From a checkpoint of a small mixture-of-experts model trained on Wikipedia.
Size: 11 layers, width 128.
Experts: 160 experts in each of 11 layers, 64 tanh GELU neurons an expert.
Training: a variant of Adam for the experts, 6005 steps.
Below are experts of layer 7 (counted from 0) of a mixture-of-experts language model. Rows are named router (the router's row for the expert), up (a neuron's input weights, with its number) and show model dimensions 0-127. Each number is 128 + 24 x the weight over its row's rms, rounded and kept within 0 to 255. Numbers have three digits each.
After each expert's rows: "gets" lists some tokens that make up at least twice as much of what it gets as of all text. This comes from a sample of Wikipedia text that the model never trained on. Tokens count by the router's weight.

# expert 1
router:122123101104138134131143162137140128176109091079150139161085112142149118143101114159151139101103124131113151129157094141155134113126153154106146157145117134113109138132119117144163122130097073118172160113148093166133110109158140160112118150161148126107118098122153099103145110141126093185178082142117156167123088121122124112144153080131081157109125129141118153115129101143096120088097
up2:124142130120128088073122156133110123109086121079106123125138128186126110105106130140114130136148119127106122126082093152176153110133128099148102131133131145146087072137144107122199131095100122130156162125130105100114139214135155123145154136151101164118132135144130131146127133115134140140166152144083120131160170142133110109130132116108119128127075140103101168116133119173140118122121
up3:111107125084116123116130103151094159134076127116125120133079146122137124150114132143158167085121129170147147129108075137139133117111120164132105099122106116124134128153095093142132168162120123150186149109134163131114123122043152139106101133127137123101123091108162101118111106116117120140188081144123129158143140101138154106114133142122131107111140084154101159124185107137140154138128
up4:117144135165129135148143124073097115149116154132111110108094086154137110146163143143101135144134155163133135137153117118106104140119210134115092137078121133126136109123126093144152121130105135101128137105112141169102098157155105106115113156147104127094111154133140102099110153095121148115155151103148130154121127152097142148097144074106146111117195126154127142150153151095097119158076
up5:118109101120139123106124146135125199107122150094144140188159107138151121124122076156134111065129128099105153152124142171143165112150148139107153122114189117126199104129111136135162114117127121107108126128110128136141115153133143141130174137146128168156143145122115119099173126152137134109115101120173115118112090127079103119110082091124124126128115139103119174131119132102086107125133
up6:122092110101155132091124132124070110137130097102118117087095161129148127145120157085129153122116111159128132092118140121097133098149140120126120081083137169125150091132134075148128146119108165134119142110131103135170108162140117129146123132150151147160137092181123085159156135131137142138115132104187138087148119161067147126132163114111160112114153145145137162146099148115146109109152
gets: " f", "ed", " F", " fa", " a", " re"

# expert 2
router:142145107111134188149115139117142159117073095085081136180126091119172124114134124154134141088082131106095094115132117101114165112155147154102134151155121129116094126115100102125168110109117081138169125129106135167103106130120125111126123146135182149105129149096153135126132105133119097143148127118140163117113107126138064119135148104074091121097128132140141128089145136111117140142099
up2:136136121132130140154140098087141086152158157149091143149104117119160164171168131099107158149109111116108068093124147130117133109151121172137124094071122142109129139158080131160131120132113136125093141131125131154152113153130096134063144135103120140146138130134085087148140164097083121106125155114163176141157120098097118128114142120088111122120157095146137162121123121143140111098108
up3:127148142161103123138092123132158144113136137126140158120127103151174127129084161104084141137141075141121112115159144105101132120137147123110126140118145140148127102130082125166119130144117072098148148129160130119161136104105123092149201140104153107127158125107174083202157103122122135130105109092131128145151094101101150139150100139129153102134063141115137120107113137138144126111096
up4:159146120103138115133136155147117082114145112117163115069147108094123149200124112112127139126159114136136112118111141122126129152148114102107136129089118123069108111176127140136170136157114089117147130107137126149122104103101123095127114137124136123157128180096104140179090133123142088148174196114080146128142136152128131154138128127164127130135114138093126136095140173117145166109106
up5:145146101137094132131114156134122130104136133104164136140115102127111137130109132130110121136150146115163077112126141090122123112153158108147162055147128162167135105136094151124144141158127078124097125145112117128135124165117128157135144121145114159108183160096115113124131183149180071157145174145112107138099100143115116156110131113109104150097125106080119139125114167143124083099093
up6:143129138148147161090145161165107161163143104108142134092128120150109142160166122121139136122111143117124132099111107103131138149144157114093075138117135115125119157148108109102163133136144077149099136101104132174164159142127124132079134148135118124149102147149137097094137098102142119122119135087105164077106107077102066147145149122089116122123160121117084140132147174132089125134095
gets: "ed", "ing", "ated", "ted", "d", " up"

# expert 24
router:165138104102128156097151177099124149166099152106121149134119096123163113130119154110131153095097130141108123159156107139135107107146085158128128171116093145151127097095087095154150090137072091108123144132088090159119129132116125106101111154122153122086131126114104158140136082113128117189133134105110181110131113116110154149162134115143082126148134110125112166119146124125122158114155
up0:165138100072113138122109162106106138123159104114116128101094141155157126107131152131176106101099150142133169130134103163156129116156143108124090113129092142140164154111157089129142084163120114161161125155133149136162138119121102121124110112143122154137092154118130086183131137143139142074174137087118135146145123119159130139144147111134159098106153110144124076140161138103170161104115
up1:121151119055167119183126120180191133135128115107158142132113098132094099122126136130123103175094161116158105115140077118159148135102114155099116154137113098145153107162112083158137115162092082128155134142162121126170133127129150129104129116092114122153128138110134131128129098128113116133139161102133155117155131127143120096133087163115127139135130145176099078119130129167150125130117
up2:116120160093121173145166139109126116118134126106178107141118117164142126084093124139104137153124155158124080134112085122112116104134157122122130151137148107085128101099169100134144145125098137134175136121133104172128098134169148126117065131114153097117131143119203117139111155142110143141138147178101103141079122147132115073108132128168088152115163123139119145120124131149102126121126
up3:149141119092175151186169165137118156148141141147144133175125138152117137128121125155154141136128145100116124115141147123091158111101108162106121165169107133134147181120112153120147145104103090117136133119137134136137095126145095121109103125112154182120097125067114128101134058123112107138171123124137091140081139159120122099137169133129119164096133102128101109133128138164123111101091
up4:115105107115156139130151091108115075100139120123123159116121135118124122108109099124138151130097132126124103127177130117103097145118136133141168153108147140157202113120124144151178139074148125145109136124096061146119149141159173123123166123145125121108112120103156151137195108121125119185137098100100160106108117142158105129157125146111141156110112125142115174136169089144114113130121
gets: " ", " \"", " this", " This", " (", " so"

# expert 123
router:153141105131105133114134178110123122136100146102146140166080114165149115138141098176172133090101148148092116124131140128119117086161117149104126146110102161130150164116108085147137116126089122122117152160133091140170109138107109113147127192137130164122105092109113119108104132160128119152170102147162108114100089121109101113148158086089113136114107106155122158135130082165138136105115
up0:135086116118109116152149159102173170132138120145127141094107120104110138110153160170124129167102110148114147115130128152114128121128188145090111140137120158097146121109095100165166119107118138131188123133083130164090150146120140124116142140109137075108168154149136153123112133124066135147153104116133122108121133136140115130095116133209132132112106101133158076091143126117125125153129
up1:130110130114160118132109141134138191135119154126134152119090108141114118132130132159134140146123103108125108149149128116039116139148150144137071161151167077093116139119112131094143150164090148137150127102110142135149070120164139133105162127141122124079136059158149143150133123089089147141110104097164121156126085167117132147117151100137123129149135117117119122121133106112130127147159
up2:117184107120136132131110143149158130104082138150138114156078095156133124115116116143120158141132128146154121107111091117106155134117185114135159127108110195136107156143154151108140090131150127148175128125154115146166135162115108129084161123131142162030134134107109098125147135136144122134136145128107120167121136159151135163121142108132107107159116084102091144135145135108118133162128
up3:144125082115101084105112091128110118155123141137137108109140100138142108105102149174140097104104103154140121126152082115151114102133141118131154083131137139099105104105149102132094162123074112148155146137148130165177108139125127105182090106153169120120106114134152140172126166159135140108151137126122123136142120135147179110085131127102138140086172122155128109081102158140141151140160
up4:130134120153124154145133108094102153137086111102136160173135115114115107157107112175159140104131148081171147158124110101124152117153143120097156091121141117137131071092150099133138113145096124086144130109141148123166126146131159167141102158111127125136108143071171129131110093179096130122098119113125142112141146136112068125124125101102094148095146139136087161136169145111136116103113
gets: " the", " The", " he", " of", "The", " a"

# expert 87
router:143149088126127142121109162096129157160111142128096147144084123112147123099122120133178163111096159150105113105121140136148097106166137133126151139114113158145156110079125108153131087135129114104112140171095073149105104122145134144135131166130143170100179137091141127126184124167110133158147102120153155115139118122124104109101165079090080131125136104144113139101121147161109113137093
up0:135149123151113133139143118081108140186113149112135113130133129126153146145131155163151106120132166166118149086128119095109087116141161126110138138133118083098112106106105131143130116136144146143132133139127145118122140113108093119070154146170148127118146171124169140117090118146163110122170196099139126159147113100102127074093131112133136161135139106156130130095110072071089146124128
up1:122080131105116116145143124135159102148102123112111130180140108130130131088102122128132145137108098112142128102119133127155137138138140108120140095132140090101113129129105133127125093107145117149176139108166104114126118088098164137154108177142138136136150125109169173152171167108109125166207136104113194108137084112095088114091132113140103168084118125137168116129149133111127142138125
up2:144148168121090137159130099148132084159115126153148078132140141117138125129063154165110122132135105131103186113120117111091126133140136115174103163124118118110149118132141157124132121129133093148111142153116130148099097160064122134112112167124123107133152131097134152112128139134154139102136157163130126081118123067115115139095136105137111174103129087129101134113159131167168105074119
up3:105131099127090109123117102101140153149177143107115146181155128100132114131151103114149112151109146130135144112121098093178080119125105116100145129129160142135145148160127103115206093129128100083121140115108112121100147145150146108152163124126114121122108143143097100078129063136158080133135127090129141131150125099095137139131127146129112107151143128128144148166125117178151104180120
up4:117156139081108081130151175103152086082118116114114115083144133091148109145159127114142179127139152088130151159141143106116121126175106159140112115166111133132148106112125123146130137143133119107154124153144116177166119131168132117133113131081122112137159102117137140161130145080121156159094111134108131107104084155161085152150150122119080125110105131117121159119121160158106121082107
gets: " the", " The", " that", "man", "ent", "The"

# expert 25
router:169116108107119135110148154100093144156098152112141115152088128126142128101117131130106152054099141116133119144143135136144153117155141143108120135087099149130140102127133104139143123163099101120132182143100084151135121102128109116147111153104180091096156145167158156146160098116116127153148135121114155114111127082139120130118145073125120145153083110100083158070158147136106141141145
up3:131086117090172169110168106163148123130138155118137101134091164136165099145121144116127152096145141114100143119122143158156113118101154111136108096109072099134129097146156133163112138099131122134189158102120069107140156126089105149122116130169136119077179122146118141115104063154110141158169119123135126112162118146112113121152094109113111140137146106108128130128165126122136135132140
up4:122114148078169109164145083141126118145113174119122169126100127179137109090094147153126136137092141130073100125133156103134094128127156161143108088132101107110155170142176118096131136065117105133178136141115125148157148128149182150138125127123158088126103093136082154145119136121128156141117119115115140132126114105162090125137128144147132174125158107109127144140129110135090116135111
up5:151132119135150105091120150082086117103125085116140115124093092124143125134118136158125120130137141136136173101104117139140129137102143087100072131127113115154166121163135135161128106123143132148149134107111141123135109150140127187158172137128142125150144081110154125110117133165097118115146101143060160157051138134134132133133171131155098146114135140144105105110141147107171148070133
up6:202112142134146104109122122125188134125145158100158158107132161169134176171073133149114100129129111170116144111115119151105151098141152138082188160119114156119111122124116140155128115102143113151145126126152160087138138167159142115123127190141135108104128117096127132115114122155110127098120132105116084112108137140161126154106096106107127132127121132123108111111135134138118060114099
up7:132085120109114138141126119124140125086104134136137157135094115105120126085139167126135083155107154103104149102152148127091083109147110127130167183119136131139152196078119126103161166111115114121121137143121112132170158167141129135124128144118180110121140092147156121188178102103111114085114119096088140145132161134123128116156154090089133103104146141100141128129149142134117119130136
gets: " ", " 0", " 1", " d", " 2", " 3"

# expert 29
router:161146056132116131101118155118141169164105092110123115157117121188175113120126086150138120082119162163105087102130113138119086091162153171093140162112110117085126113132116103127175138114104074111117125166130103168140139105124139130097156155144140153127136130099127123133154119158132106132139091135136153117117108127160090105103143107111119115142159114148113146163129126125130124117104
up0:146132100096127124157130141112065151120108138122119105119116113127121109161146122128150131134110107141113116142158109129085162127106120165108102166128138120087114086172128142100166147175139118141184154143118112178114074114119131120112137141096093106151108096102141112118107126155117105164139134136080164088096151130107114138123127101143166142133137087116132174137135137095139184145165
up1:180166122083113094101118127085086118121121104118137149118141107127142139127128128080130124103152132166119128138140139130145139110111147163123119113139127134115068109137152080128157154105096095119149130108094115165095137110108122169154108169134150101110122154083124150125097133167120142146149189154127196098103147140124100135135153134147153114155136099141113123091123130112097148146086
up2:091096126062147158121130137137140152137096156125109143162105144166154160128110122112165153122134149126130117124103126145090056129129147077124121055138133127115152121123128094118103125131124137138137136138107086160149114094152153120094164103155133134142139131136147138091161125085131114130157117128144141159132159108140128132062149099098141154102149138123126150100132116093135095175152
up3:127081076108117085130130114099105127117099125144141140100129131109155087127088117109092112125112073129140078116151090107158131124139110158139149138177151111137141088112120097182104125140135136135127153150123172131141154120177141133120126122126137121131134118144124144146105115100119103104118155124097154118118107142143093116125094123140148210117131109163111175113164127142187138145160
up4:138111110124109117143128125125149128161085117131117098136116091134136129140131121116146104127155142081102171124115145133086133115122107122116154128198127196126124120135129100114164140113082126112151138153090101121086123137120103116120100143111143091171167114167153144162098116144112135133143101138120129128106105147136127166084147108102146133141097190144118150062154153147123099165159
gets: " the", " The", "ment", "The", " his", " its"

# expert 55
router:158087135123130147112152111071165147108056166134123120133112132133148124140153163145132159074111140106122119111107132165132135126137126161080128120112115127122099136137081080132173072131116131148136147136132112131103119105151115168137126166155155166093124118106153152111153123125146107138132129115155148139132092131107088144116114116093150172112124074175106149101162127142143145140113
up3:155171114124145137121135118106145100112204136127127155080094126112141111129116158185158108127095136094134136161157178118132109128130145136119088147136146141151137105140128114156107104119118125141102136140176145099142162136151138158140112133106111133109148119108109081147179096147106103106179116107137158160138107118138156160123111107120113089116066092129083144118121115138138117089119
up4:157110126078140121066105155112111123135130106116075148111131052147121129163074181168156139124149125116123118129138147152144154129123160125120166122101135137129136119105121123094116144124092099112100138130080114145128091126135194117156164160087139119112149151134165116125130112099163151128145120143126142107142143149141107097142109114126141156160149075138115123153168121120126156130120
up5:138126130155113153128142122151146069139140171092109123139144121141123107171100130136081154116080130110147060135168103112171133093201141146119148140147069128137155114119129149154108137124125071148113136134128127126165122122140122097125094132134139094135159109110172091152140132150150112095117082116108130139098080146140117165132120118102145114136117133161111130135153155140141134108135
up6:076112139149157124129147119158097128137194143151119161143130128103113115164141126165119170111087121137109120142143148117162148132128102147108084142150151131158113161181127034132146120150114097104159134174125110141113130106105110099164142136090124125137118137138084107137111126132111113168122095107134114096130112112119134087106120133144125131081150119117116148109148159140114147096091
up7:148114163162120103085117118098130135114109130154077136138115094127136108133130128155109098104141144171125091154107117145124155107117122138151105113145091132174136098113131136103114162173136120134110137184082098140087107160113156153135123169139131163137074119149155137133132138160089101120144103110127133123118176150114119138145097115094110181162151081132107123116158143121135180108137
gets: "ed", "ive", "lo", "y", "ly", "ide"